config.yaml
n_experts: 16
router_score: "sigmoid"
balance_loss: 0.00201
init_std_router: 0.00938
lr_router: 0.000823
head_dim: 128
vocab_size: 46201
norm_eps: 1e-06
rope_base: 500000.0
rope_fraction: 1.0
qk_norm: false
Below are experts of layer 7 (counted from 0) of a mixture-of-experts language model. Rows are named router (the router's row for the expert), up (a neuron's input weights, with its number), down (a neuron's output weights, with its number) and show model dimensions 128-255. Each number is 500 + 40 x the weight over its row's rms, rounded and kept within 0 to 999. Numbers have three digits each.
After each expert's rows: a language model's description of what the expert responds to. This comes from a sample of Wikipedia text that the model never trained on.

# expert 1
router:547475490511509474553492514542487481536495456537514493518507502496566462563557560456506448560505481454556557541483498495484427487484487504493494494494471479501550467513459492453499513456537501470536509471466589544405537400439537466534554504497534510513502260476544528465551478459556450422519557530504435579433473542487445476529465545549477531502470515506503510506500483531447539520464
up0:459563551513416509496514528504462525560595505458500487555546547499518491497444518504464443567483529449493543494484469493504510488451511407490533488517520501516457444546577507487506417450460462530500518539527500559523480520554544486545473468538480562487457495579472560468503539454462394496470492512580522485479498502472463512546489551475494511505452468515513521456480507485553507424473
down0:457567460461582570526538488503544429531477501512468448489566542515439613554549527567479545509513443462456484438487498508488513439485530528527555390529497514538549502547473484477469477486428550524553530477579477497532539535490490509402553478485501467536467523494494511535513559514512497543454544438449451463480514485463512554541533471457557522541519499539495565535466454571504514519540
up1:462567538473520498451527470552558486450467522480443504523500539451402535536436470476463538503503502445478517517487524503510509483447487542583468437523470496535546521533529450561495487419526469493504492460535546435544473480469499472454485445458544504435554504544561511495454534461469399533490511518546460562517465512486487477457554466578507521455530557514438612529497502492476521561558
down1:454473537453531499541447536524459494515570488440459448464513544526533531514502535479422479517512444477522472512518545539483459551496513505451523525521470475521503505399530472453525547542452463563519520457470555541494502550487462481491553444463484475534520574524454503507495479458500514566471482495468398480462588446489562449524539514514489463556536602467449515511465486494482444518482
up2:527457534497511555570456497466525486528511478526470460513461548476459520437511540440516543517434473453497469463471472547519487528549537468430554560532487463527484526444432531554472470457454568478476521510411498557529496467493486534498542537483452525508474478548492547492521513436556485551464520515500433549422486458475457396469497551422422522435569526501513487502477487417476474411481
down2:476543432491449480537547424542524460500456487486485519437501507540531481494428477472474446498446540571519525504532460466532453498483484433508527492507449549489512484464586544474466444530531527456541517452609487512539491522482466580495454530503544468488511588515500505427513448508478456513498437547502576511503440444452522551444504470476540510544500526474545457497523518533497533520485
What it handles: Mid-word pieces of non-English proper names, especially Slavic, Arabic and African, such as Hak-im, Zam-oj-ska, Abdulgh-ani.

# expert 6
router:492509481503481506576536451531493480501449493528549484468593543493574539496483595499504488515488497477568531569435496489503487486518500474516508523446476560536504480411444411437486482593427497491524557479517477459452490478476573516514464544452469516537518414531484536497499554481438502477590581464505467543437472486552437463540577504518478568542489510478518514452529455524432547467495
up0:540401418552460496599449532409481517503477521547494508459507512451461501540529475449504480577519548533468419542520435483519510533495530565569532453443524470514424500535483435488449465505514575497484407564470420519589468543469547578450498533551525473500577464537523434569462491472463467578500544520468526549476483519518464429461530467515496544503484477508447542447565520503466467422487
down0:469514504496534471450525479544536524499552501569481541509562494539516531455480489483498495524479413487464508476494517515445508500435474450436471470536443515461544450407574518518558616457463508537510547503526525490484548523499508516502451475462494436450546509484500456609534485516435481456458512459544482486456516473522564493499475527481472539465502581474431489518451465501525522566519
up1:458448501485469541552471555547535516579477489537549506441495491492528476513550504530481504516562553478595395520530431509529490542477455548424526551610504516440541534513525485498514512452483466495563526447514506465559463431501564524484473503494545476503494512415522505469521528492482454489460499489460496529562482482481525528559577465485546501467453565457520493475552434470453429473506
down1:485505442471522455524521476504504523496475517404338468458523552500500494425550488415557477596453477513433517471471540455421518467447516553515467511446491522522448465432455515582552469544530483534499514480513507551489526475539493518532579492443444507525522538542486508558438602575474541470495489480512428484470497463563491484501526511560453510518498446435510526504552601512534528457512
up2:501510447504540367527484515543511530423535445502486426499569554546551524497537481542443485524508518478510565491439465501506500507492500617513487456488481609543469505475527544430511512453467501510471496469496473525495445540494540527486480540556505495454535460530448409574553523473530445494486510476499469544485496451495484507520514509520450548524545466460452430491538509532493548522470
down2:516495484463417477569475519423492423453533495528478505460482421479521508510439513504445505421528510527480486528458440529496477528521501458510540459478483490471556496544577513463444530505478487436499510470475498477509480503487521527554438426567610565450541475537522581517506471438488496493498531519509470510495560513457463528558513497580479458485501474481479492445471457499481504410537
What it handles: The last three digits of a year after a split-off leading 1 or 2 (1972, 2022), in biographies and tables, plus occasional verbs like was.

# expert 13
router:532486443554430536547513426530464489513511488547482502463536529490531564530566581442492477546509542411511452452436498538493478485449420443534448541518487564575491463526449463413536456520473443486599591463513530533484469498498505472558502473560481459473497369511481533484564542482520482538538541529536466542537540471457436477568539525476522499479498497508519490432521527528418504528447
up0:468559507456485461547553534545473505485589486486469483565550585536498436505459598458468537536527459475525507451449504526517483459595458498452502485521458432508513484482467506508465610447450494439478556565479519489498499389492463524478496472521488504510481492593443502522491535403563453470481440470522479557471445515452512546495505573507508505523518547498484411489569580486476445413504
down0:473541479523489490502484496494487485446529466537550490494487555514465505515526456517517572496407577587431484480524516495448507558495500418572457436420445508481493474537478490527456506562445468468495469462516566512496441533561482461426524532499511466441484512494515495486502444526469516490539490541522539501479545466513452496528448433549510469488452513496547519486507522542467495507478
up1:494484495565571399513496512522471497559555535523507523454549535418511525497457582507487482381446519526508509484487551522417577528452436468496473463491473476481535484517496510413507552456490451466494561456525462436477478568439495456557558471553487488510486469473537517499489568486582496526540498496516516523449540461457514485507587493562499534504457550503546501531435551540479514581470
down1:478532458552562579499487466528500547492514510465461538464587494402519489493474527512485570470511476549576470469480488466511460459537494560478474453508540543433472556429550551545497515522459542493460537455541524495536488547523399528523483520472513465508452575475481398515488538465523497533539512505520449481530522563487556520431461423428581519489475493565490515587481521559505575511502
up2:523508571519543469496467499504542468567449533512496510514504516516511508417471343484487563515491513474487530550537504548430547557511508473576528577488493519528523556486447484464459524538491486503497529436490545536525561483471493552524494519454455539523505482555538550499601519505464513499458495517533500486485520519534451480498485428481480496525486482471534462503540412459462520515480
down2:521470528543584478517442495528587494556520522414514449530535535482529478513582530505445503465591424511585524506488429542513470515468539497518518466560464548528401497563482484563492549519544454529528428490490570448572434524546495498440577464464430479503399534466490453513528446546495572426445491509470497523520496543461584476550526507488480499500518541591476557511570544526516450449545
What it handles: Words inside song, album and episode titles in lists and tables, such as The, You, My, Love, It, Us.

# expert 7
router:531488481487540419475521456532456472467578461520487491543526505481462443431422488519515461516502436467494444496488466530471552485443476473463418563445531519506543449563503581431520537480469408470480580485504582591585456517479502489525495471478495558508503356487437523499478536479455461501476470536484450546514477495495521504552483556541494532526527541505448460451482511503520501508462
up0:502494537395481469515463516494511545578488468523567482473501520485468470490459476493479464484468535515494542471431541553509514511465511442455617492423461493486575515488444503493496539500428595510502492486487577511469529505447556421537516545557503462534558516484428506502516475540502482391487441490526533518439456443536511475548535488498413524540527481512480543525494515443450417500512
down0:520455525459504538536556514465469517455511523467548544578482526532404456504512422519528417536466527578480475442452418461515455516478454545510440524508515513503516476457461531481507423535447436550537515590501516489453563413467516523573448427520523474507500483600537488475580499488516578523486474500466501499462454471477525487589504501529542476511489482498522460521512491479438526513573
up1:561483528486494470467498412474572536503506461487511542424473502552457477440491517465527408482497548480490484510469549487522534514551507505522471508488503500464521472491521494460525561517465476436434440435458467465473508493451515500567532490515509485494482493543477490472529467478482492479571526541524585478549564487466482427562553494528492474497551508516488559513536472518456448483491
down1:472530447510470488505500538475502483538463505437437508492412462404522504573411487523485517431591499453526399475454584539475430520513492510506476486437483501485529562483475463492469478481502507452505567556496469498498551461501494511538469550493479532481525550494581516417519491556463583528526471575487496514501519430552500540404548425506534494519489554505413451493514504485463495571517
up2:430577488515528555514538546508497467479510509505452481495443555524453518545486504524508503475467605498501545512484461528410499502507455523464566447458531486495517570453513508525542434482548374449491549436506486462557529459541493486509519456493459518472535477477452492506516460526597514510439517485439391498485550523436470499527508485543537484471463553489504490565484569525508508527482
down2:577596582522460540523549482556471466461559489557397495451502532443579515500499522456550466520452520502585494554524566512571529531566551506457537479506530474536472507460494571504474494533525563483460488516485510589524483585526528470534477492506525467476478509469451546517553569459515497470498501565518506497552510444528497554504448529513438491479535463494500596549515545500519504463500
What it handles: Line breaks, == and === section heading markup, table pipes and opening quotes, such as ==See also== and the break before ==History==.

# expert 14
router:490502514465501476502458493545502457542556502480532436477568490491538535454495611468523436513476518527517533472445508470463483496576435520525465536416488512548526450510476564443509569550493511523498450567464541473469522501526475535561550508537463539435493359553480542508498477488495487472521535426557448550476438490550474424545540553508427549517413502452467539509463553515443562437479
up0:517515448488440426541476513499515463481523539595524447477490554484497506512435432483521460476530547530522519541499517460442497572495453440463408536515498504427578430457490486476487534532516477449491448503503507500448499522494458487444497461531500515449512457471474547505494488541450483449451474514514525457482452420449489545580486494530606467469468476548466484557534501584544525507495
down0:448538578489496515530557565520475533507556491424458451468534486502471518495488545443462484530455550496465505407462540473490522443510507542411565447456461492522539496413508493456537446498523514437481542528538514505487532578478518505515546505524493496489443585457466462527486476519531497518577491498426480473513492483486523400520462501420460426470520493502467560467529487567450474493478
up1:554453562515517480536514478453490489524555448475481474470606494466423477478489573521509473464569454478524483511470418494479474525491543489577515492544456531544450503505510484505496493538550520442458497546426470483543538546453566578543457418474389586427447435465531529552483456562476501513537488543465510439501458581445471495472452544566444486563492564460482569486542483493480461530470
down1:371550581458472508521536467482484465552406530470505508449498491384552436488500444509397568483452601507507487493483543488536454464511393521489516522403490526542530461466492489497539512496533474541465518445483528502455531471447498474460491544502594514530505515522477482520466521515508455516488447555503537503500481528479465549506515537519545495431505507516570549507457511559510452373451
up2:544504467510473465445446517529443411490638429426453431468547504475511492506450452503544497527544521444469503478479526489549474494488508486446467493496433466448516460526474491491503530544439530571533492507516525501496488557505509470490467583462533588517468504518490480480549458493528553508587438568556448489486510461528454506600573456463485537388502570423463434471512546440505465497460
down2:509493504523472618406499584533510472546442482557492498547506503542549524532498526502481491585502499455432487499484519522492507475500539443506528519386501512520482499527487456541554559534573514455470574509491505494469468465494538462481477538463483486485456430489505497477513526501452502521493464541526557532421594464509521554573502471550554493520524541496471521433494522461503491537543
What it handles: Suffix pieces and final words of names of institutions, works and laws, often German or foreign: Kommunikation, Handwerk, Federation, Museum, Awards.

# expert 8
router:490472507451428562481489533542515502471499444488554501526513539451567527434479565418494486507415467529607559446447527505517471469497497478473508497493469507515598548434499524462562514541479442503543582506411552540444516489488555481448478479472552529465525430495471519527526526454524488466525592487421446552534460463528454462524621552516437486519526454455484569432463509519510508500455
up0:560483537544506474537479460516495473542475417494575467463537425535504464506586530482508465546505499462530547461468527459429416471464460520575497432442457513554499452482468475481494524492511485515525493541490539542404378468502487564561523497493462504468425490494432510408524491504558481437530452482475525513469496464483518546406519547476475542479460565500493462475483581509537555385540
down0:526580472439506511507420483435493508518520443549533492430480407492383573545459448419518525434478551449415481544501486536500481475449496487451528501493475434521486515565467475510503469445540531479476551517519533545452504520492557474478448486471537465572519402463545512545448449476514517513529534493502500459507463543535460521491500495500562515519519500504503573499573484507473521466471
up1:494473523457575477507537565443499430552512448501521570512480454461534461493467517503554566431455560476468537537550479522454493467548468482532540501531535448511491537527512459470473507585570432501424550506459504456477540536507540453434563488479522467523570484497487603475513558512465489469486444458487451547499557496386530521462551513504475514472564489504507548545460525496496503458486
down1:541431511526498501527519495499464514426501515563487483493523492471465463494424549442578491513468392545501416516503527456513461596459484564509457542487490553441472465449515513464445453475483537504523553548468488449568504508513530448513494516431473433531455489472539459529561465503527518476512504496530446525459452489517552535500502488474562509575472529457411539492460426458480572553535
up2:582505482478479435543512496538492488499535511507468441459471474546453520407484522520465509550511414505376519461542450410484466429547499493483503479460591486467525595494541576543433499526523512501517503579530532572507512441447534484520523502476468496501488501539546536485507451497500478491466422462441423538498476522470529513449399440533442444543426620482442507596504430555543480473577
down2:510463437511467485539482498517449487466405470530530530478525528510460515545458468476549413465466463442452502516491491523478434515416470474458553493510477507527545518502491504455469514558521492425543417544520449511449503534551454475468494551445528514480535372432480528558482528483504423489517594525505574518474538487533452496526503545494512548558501447437542482483520480462453540546509
What it handles: Nouns for people's roles, titles and family ties in biographies, such as director, President, senator, brother, often after "as" or "by".

# expert 10
router:488497499504461474467480458503498504457542477522470502547506521448524516441525560482466488545473467487541502473456551467507530443492465473486451530380466535473519487489515558514565561548506511513491518473489543444457563560409552471523562492504534504523558488493511501484494547513464501537456444551470467554502506496531511549523576448492495521480487562521511463517479534543520530469427
up0:469538540495449518569446482471494479471495502485485489456420515480472526534499496447454467522509456514483490500513523422541437494549506467488490443597539517540487466552506469467431484539572494455560473511473506504532491512481516556530439511452490540419429488503536544433407522474543581494531534535573528464506473532526483441525519484444450517575452458544515521462482551443428486417446
down0:473462447470535547473509500509412495521522474520522480508531491524534405511476513486511505495509514540486548441403554543481526477508513503456528479474576518464505466467521548515568435520523538588514478535485453532512558509545498439508498582508506457528575605472465514502563512553424465479449457457470529475489458483565535584510556474525541459493471550480501490476549451550503542563560
up1:569481432460465481540512434571505550578516424486435500444539503488526438493462472466522493487424509546458492452469605466468492566459463478559485509480499526543524524443545491511525480552539520529489434551486472484540481520496492449566432528510522521513442478546525493466430431505490486475465554459513464456460381492519495479470503534550583530576527476501450478532507452526518467562543
down1:470479498514485485527536495508415531507515536485479439466466477442492552510505467527466557546504497539503474555492499542534476488511475489438506377494445481470506559620494472473466489494455474517481473506533499487501566542548556469511545511484440490498500556537506517499489491471479527437441466486468500473440518418425545494512451514417515495459505518480518548584404607506523491426548
up2:466592433465493485540495554565475436535534544519517443495517594485537511496433507459563529467552553616493472469479487382500516431427434439510487500487467480571503470451498555426532453526489529534455520528535528488557494531470483465479494586513485500399457501588508503523513511533465535480491501428531452453452477429443495518452481493452462543563485505564526515468536434471577580504478
down2:408510563578500500498536463429482516555485485522504540506497514467511510481506489548502555532503500443537519474501498606475506454494537533536475506552539469563484490511542467518442408510448453503523458541497501546473450480531466504480446450554432503569550506536541431539492463394482488456494529501547477479532485536455473504495497515440488548475492492562501499468485559515432502526469
What it handles: Periods ending sentences, often fused to the last word (area., championship.), plus decimal points and the last cells of table rows.

# expert 12
router:477488512490502534528476476511528492499442530505488540509521542537503515448440535498540471462458470543485478540457576503480569488474466435463529539426504544472527476454482521491546468466502387426542541430480574510495549516448534553523502489519496512486506445584495483550491562447513503493499392481527458528498499488464339482541551481529495473471546427527497428513445500448512456550428
up0:497471559439442513485501578453493533506504423536539458513553570506520489396535569461531493580446558489509555483500465461495531495515521481457604467522502457514463430506494474417557524534465529603510534532386461501553480483527504501502462532485490506474442491560563484451516516480418501576573530569471512538527450458489493533447522530516500465443525523511575465487481483513571537482467
down0:517494420481497449517571514473510565480495482542504487489548522477539513506497516527471543549478517505515419458479492509578393472503488468508510528499540451497496523412458463546564527493496494509495557535483483484441528501479456504520486519478520466504463435501521464492457482526579538414452479485475484557535453493520523535491544450512517463491469503495534517545479483472438445520542
up1:480516470488529529511539495565522519544486464518527527517465540453500457457485522547458504555437470552497445484493550506533497484493440497466459568570469500561479461520546564482563473527505458508510527522470503417494476386499501513447570474489521516474519490533579495476510535483528476524474521463479450414479523451518544516561483476450525533478518525517441559503474482486499502453545
down1:517524521476539454457509488521418477478536598544449475470388536519453512545544527483510521433474441488529478498508403525481581489437544458473522502553453448404505551498495529553510516613453525485496490489513522521532518494502519489542431517515530506530503517459519513475471486518415551543492469527540574537471495471451526441543485468479468472543528522482519531545495518543547480507471
up2:446518455371437525492453455490520509513526518503484461503483536516518471492439533514471517504554521535508568580482474498519463508444441470443488525410464567529503498512482475544439538478520476503526594516462483539449481499486393529507445490567515500463479505501529506525558529502424442487521477549489451490449504381412502490524540474513443520512560508447492514492464488610479510537562
down2:544502468520535572460518559476528528519381509548555515543568429491519498501620449487546463533565519463468454513472518518458515461492589487507447449460490421479518544461500448572508407480456511453504530468503453507495497513520540448553563475498531555458516602502452483521445472451529525462461507464454512526492508486474511524476427509518506445472496480538561435497479517512503466420503
What it handles: Determiners and opening words at sentence starts in expository prose, such as The, These, Other, One, According to, Modern.

# expert 0
router:484449490468472528511463501584524494473502505489453531536486563506499491396468542538489433562499524505500580552501527457455581464528468485551535522457479512535525467456481554448577508498516533527500597523497513467464527433472489489578512491468439553529542401514486544460502466463551502498485531477541510518473492463450502492509497583509453512493539513507487555497463449541539556506469
up0:492504540435468528521481529426551507520470539494510409486462491565444542429464484507514519437524544499518458391472563501505506523418525507482475584511490524504566501539476448480478474553574521459603523471455444433499493493519521463537512489484490494447471453509497556457559505547454484508441507521473491478479467439510460534535475432501438496462536517565429604508476476489452465467493
down0:584463517549501488523570538584462495474555513539519480504476499477443482513517467546520490455439411554519551541507507491507508515454485504460481539539491470559496527430512596485500465515503457536432491458486545489547481575522442565528428448472519549471516478547506572532435478523539504512480474557530404598512557529524519521510538552475520505533461467464545383555476494515507507507484
up1:506437486433533472518490471546509506508496465512533451451520418483504495570498533543536529529584518472474522490461464480467503505516438515596483566471541549538496480464490512465552428563531564471491520501463527452503470510545533497512497579562564470515484483526509479506474492415516535521449568502470529544469500571492475458587502586555492520540444486483445529469488494459478505490420
down1:492455529557492435445442525589501537485476505603583499519508518453425524453478446466424534522530497569540491437476517548508507476515467493550507544459467467477536471566475524508601514567463506616435502480508529504463445547499447540495566513581479512462521515438439552442478513463489539552543548524536462447526514530513504465458511540500437473497494454464453427503467515537468436536557
up2:471514501457402538521506427518482487524463603551548505514454465469539512527515441489482537548410487459502518483401530519520512509561471501506447496483457540544480442463475478521522447510486550515463527528471534485486510496521501522544482532504630498571503498495542499492562460502440482477496544419473477516468513492559486505472539550438520513486487466481489470454496449439517452520501
down2:560504526568507529515494475419548520485467544530486492503497441479491506508541545527512450416489432558496424475486454572542458506460539549520482426474446524455479542461487532488466454435517535456497424459534479526545574526497517545491457456455432488509509460510455612577507565541593536545434480523480555451519555506404478546497448469519505408492529498508530458472525482486537484474437
What it handles: Pipes, colons, dashes and degree/minute signs in tables, infobox fields and coordinates, such as "| FW |", "Capacity:", "9°21′N".

# expert 9
router:513491467471439503489488483591462492457437439495471453488508525471536538450469475497555481509482481502580528444454560515536475477473478502493458478430443533549478483490524461514573494577496515511549490513479473549489448513492480447563498528507474518507481445471442482518529453548514497416509539529473535525452520495472346568495623525549532528513477427502467497465528468521462509518466
up0:454407468474527569436509472473497644484542524524489521558475540528422462548499509492470510554524533561503493483489474497415512544480547447528560521508445494476515461541491449529486540426418484507499447597509455477483579532539532430421526493550514537493456487513506568449501560494549484502514565519477412540556432522511574507447494477525471524455453506537475508520428568527467484517490
down0:545482542527469516462510506458459503535435520531386429436460419568457430475456477450495521468508530519547539541559441518494436546452451549476479570478535457459528521497432560540503512509559525450546597447490488492450391570496488482427527542488579467504503507501546407510469451515488539521526547505553509527563467448486526521580535466523513515505549512527472531536458510547437542427488
up1:553551504512464478542416472526410579489483494505455472449457548513524481496494486499496461496552410512526417483422531554559490472457515533524469429488533527430528508459515473465499542495510473486510545461516530520434536528483532485486533496427457512545562486493457507463513450525506500488567529514526504534462498498455461483511484519470493523478529490528474481505411492485474486443554
down1:543529513478506490452471485502526470546458428508524417519457543497531544554474474467551521590507528489555546503524424467503496540413553496494488466473458514427461485443448458510446539498495413446497539415471475519449462453558450447497529579494504500484449490561502507535497501397447550542477502533503526505465499508471458507493471517515470521515434501430515512474412458461512492481527
up2:494482497524542522504432552526510553530519506455487466487545430490527530553463494492488455627516518525471440534503489488553471481460540523447356461454461520483490439474427490439523501431398500513530494406497529534484478481481499510483600509460513493403486492457532452445482446489533461486495507510462459517526436509575491551562514403435434467565431511585526556455483446583532561499424
down2:469576430489478482514520485428540460470524518529517546538497569588460502507547497482447521510530530495463531460459544512473459438528501510509625535496529549446469567526519542497533503477494440465477460478533581452528461518510499523531428513470536549564455507524545477428555543601568500487515466499508498471430445457488475474418582517517535570481422466488472538507555506492482537521502
What it handles: Verbs, pronouns and suffixes in story and plot summaries about feelings and actions, such as misunderstood, humiliated, felt, them, get out.

# expert 3
router:494540543509463474468494505515519467525446446490538470402518535471541519453450567461559484500449520479521480468442527502536525480460559485469532537526462538546554578481496518481486498531513500469516604504443483556479489528438598502466523510525458601560512390470468501523557585560540463450450513501501546541480458476478388493441544601529518568503487508504506523526502500499440546437493
up0:510447498549453490578435483485453549564516423521556495432494500563475532477635450511504466537485510512595611541511554515517551479501461513491528438501413518399566482521495516472481495458473471514502444513469448465494465499526471472521546512490532489468393497506469490439516492527592499471481506485484469547540511391545489505480505514475507570490490504543499453504502517550511539564424
down0:483525452579517466503432497452522530561506486539505455463482503438403464502507488546462506442458530456522472522594511557492610496481464514495447549551498512557428478470562526507570462514497493548478493466524456530488445612523512444480530470460567474507543513421420511476580501568493438564451489547560407549543542539563474506475497511501540540576504521482550457514459500442492494461443
up1:426547519566449480504456503510535509514570479503563493485497491498524483508466529477579562519450488484529453463418529480562577480477465547476565440546528485494581485512571457482514618526513500536529566493544567479447417474502495486566534481578497438498503484508495454493470458466532446533475520492529469474464466523397554515531499535467477517463502461563470572511443520450475520446517
down1:608487520437524461479454471549578515588465468463489430533506553523483523437481475516509564501483516538503581436545474408502482433513550481582484471483494494505484431526468515516538451429505501476539479533542512512511429491558550565471517581464464509493534582476496496479515527538602574544512464520447556474488521474505518511541441500512498445497487433476487480422558465493553429520534
up2:514494441532464521554437401472461459540540488540460528539450491478420516530509505487577474472536493533460557535424549576452477506498533509563515521526498569510467466515514460537464489482494430440532498495494497559434480481538593501473496476534515472518532479493531481473551542530531488474493442465545478515468498493517411543507469479462468512464473475523467544495584528495406448550452
down2:422489468487568492476585530520483485430475457464503451483522423454442528459495477526428475516517417457462462457443480426582495485477444494505455547448494495535525529449485503505544518471495504541503492470545476480463435554504574428587542510478519510486526471455509498546489516469446570434571541478461516531492467577484566458449511556401543432524560461493528514473467519484592444538539
What it handles: Words in athlete and career biographies such as football, his first, He won, Pan American, plus a few odd word-start pieces.

# expert 5
router:542489498513442477481498469500506562517534530529485452517434552517394515488516466496482460532445525494517487513429548460451509514442501475494473493386511534463576434515570497492555494471481490528541473517541510458544450512487500498480545474498527552511433427602478524478537452507482486474474448509530393489477428545513448536467531538468508468454603486486496458484527495485521631497464
up0:483487483477455552503536486509439563514540498542523500512490496529461474548460519428580470547470466474503592462516471531519573511516448465505623502540491482444455461552541521451533455490487490598458486502488521445452430506481442546528477543465492407577496481559470498515528516531508430487523495533510446487531456465396494481511493525510433508534442488543416479451420509617495538483484
down0:511494473543557498492464458455562512490470455473462493517517558564603500527501523538555589495475481362504507470503511501508546559481542585578476471485499493502523537545543467490555565499508521538527475481444495482481510449486479565477466552492554539505457500479546579420497442525533588537455431456547419426410541500516469508490411556516486515417433522474468496499518523522533568572555
up1:434497490463544577516525468531456453524490482522517524518580471571479495472472519504463401484468446503535519483461476479468482480484464539530509522523491509523486437490587476497517451531435534478533480509495526458509514516471519425456483426448454498540423484521571502448507541487501507476465455424549536596518486530476503451564552430534542491494507530450485552540464489482419405600499
down1:415476480488472507465453513426496454470542504518487470518476541504560467501541482502528527540458501512492533594519442477462503518497505479531458471543466516448504574466524507439470513488474559568549496461489453547516463488570485462517502542533478488463501476486547515545494563502486472481469490439475492497511523505530532460510476508589489512537502505468469466549454496468496485498439
up2:557499515495458527487513489473530529493581513480453479461472509463483511477564523508433465509497590419480546503602471412546496549445476431436474501488463522508595484492477538544533475473519463496505478523518489496441500476514439517448427514537572556540472450511475619569486499524474466486446498475528473465468550515553462476495512561417500542604535499508530529473484484558517537430568
down2:460517472517545539507469492495505523550562502463439531437485555600458489495484538553532465457496517393425457573527494533518503482487485563441473441505605504455501491540496394544471505565490481539509490493510526408462465474491515475519542456525460467562493501515515476471532514501460474460520431534478578530481502513492516531461483440500519468481488468480484463513504461418478570482494
What it handles: Words describing physical traits of species, objects and places, such as with, has, water, cm, wood, conical, pale.

# expert 4
router:505497501440510458545430477462486479476554456531472500508556536561517535514470600500520473500472496481549547429473549532519574447507462496535485511453518511474488483494511525506517515470486504570528563523467500538482521571535511484563463472510524564489522352530460492437504456484513455463541516516500471612555481525510469475472518486473453591483501492553463531413560513525476563470470
up0:467428461557536503488513527469480487575391499464518576480497426455470507522484461558573491495476495556554473488470611469571473503478510535543457547463581432507493462541467458463524501445519473430630418520485516495447425488517488447563470510558510525481443455496445440562540440389519488449542447496498432548517513528574555542531507481494491523473539487595472511484499506488467453474521
down0:520501480532556362626535525434537513505474510467595549568517415529467467529507537470507487535577456472474580540514436530510491481556538441507531471523431538470487565508472569517484430444473463547520488504508452425517540503481505495484491543454516450534457491560491512552512554474474493497447542512556464488507496505505612564508520485457555511432461527520484429556409466501562500612516
up1:442466480525446469557566567491421486498426490517514504484538487463482495484482537488476410442467522456510530382475559531443500552516510526470482544438449447485479505391498590493456534412563542514530475496533499526494492501525511576402465549482473527542520458511480504505480512396534444557556549540505488460512467492551482552467459522478513499550516552459547491504435495550481546512519
down1:552581476462497522429449539465561543489466503521476469518458452517513536529432521535549545518516542506506528531534544466505576463503516494530532496523480584535528541475523508461521502467508506532472502500451417453531513489483502473471480495492598527462494436539546494598507416534506537548453475493537496570504572570485500519475491430465489527517519423558472518557490451480476539481467
up2:547463493496451452500560496560492527453442488480497489478503538514450512487512496547496484502481530446542532495513494549487506558520469362521466536517462502563534480569477583449489581458566517513497494493528502478562448521484487482516577508498436454449476452470552470550566492509379533450507515497522484442469454493413467525469501530545486502434491571552558539460514458475421501569500
down2:443430527425508593592484422442433490547458561583548452529477471486498533448437489473540527484487546483536460569468586471510500545521537514527481461535519492492479483482515471598462487579478453523547486508490528441455563446528500473456499458466502443466473572513525395502518449497499486478516478497469487484502487479491468451503523457529502532518493432490495462512563538529537439573510
What it handles: Month names in dates, especially birth dates in infoboxes, plus surnames or surname pieces after a first name, as in "Wayne Twitchell".

# expert 2
router:499496472434537561486509446507434499477549464448503535487478494559498543432516487448572414538512514508569554572468509577487509456466441536512444526527444522518499462469468473463590459542477460509512521492548534502466500516453535520535489456491410525514426462578385551468539488516517475430554446503546561521491551482547449457456508537465443536519536493528506476385519432498487512478469
up0:589460499500470453550507505530501546544531455532473426511494540525516552432541510478512454581524495442527517477439533461554507551427521494493474453514431481430556517524501522417478503502408500474504489501476506446490535501451476432502453478485500560471504492483464574543465557583485502470503496513469521502434513475437505503493472450509495515521496487528484535549503511449504525589505
down0:515398532532523510478508465486539477417510505511525476489492446554465549543444474478518465482503472457522505514577425467544469511512433501496510496579508504507520526491511482508404552528564496493532477442452512458458508509557510520473491470489493539537478337456481483453513515465513486514410473502500519490495574570521521507513467447505456516504528531428469549535534511504555533474471
up1:522462506467519434534487460523504445550438481570443518461488504488516580575469475556526473499468536467424516495509522465489534473481534461453530441512555527532450558469494512524516399478482499436516459485520514455542419537524525501542462461499574539463438497553493474481466500509524469446494472497486452469553546566543452570426504572476466542481482500508491444491496488489477492479470
down1:547469491426448582453519470518453595535433554589527496524486494480438461447556495431537545494500481471547516501479514532441487535440485535488465485418425541461481454428556551522556537460550591528487517488477506448448407431480440510506503481488519514461514569477416530484542449511492466514479451532547481499479450491551590502471517544519514502490547531500518554448537546561461483445457
up2:524544524483514469574515531476485533515494486522477520497565511489489517514500505471499517491522523514515603545490503416569465547444586552460491501504521431482523460491509520432491530534446450476449586447537525534517503498550561495511527496505516542445558484534499400500532470406474555508472476528513448546452473475562462464506492409458496496509468494476473497487463469470472496551562
down2:509494491526527481510495476452526528481488589501544501502497448478523452530474494478526468572453529567535501484456516553447489559579484457491483514537550533566508570499574476573535418566551540481470471470478460506483449466518483476518527474515472492572474544495414476475488541462474515501502505508484525513539538509506533530435490563489454537527594432542496555487387525500471608574476
What it handles: Commas fused to word endings in running prose (journalist, / Cuba, / viral,) and the first digit of years or stats in tables.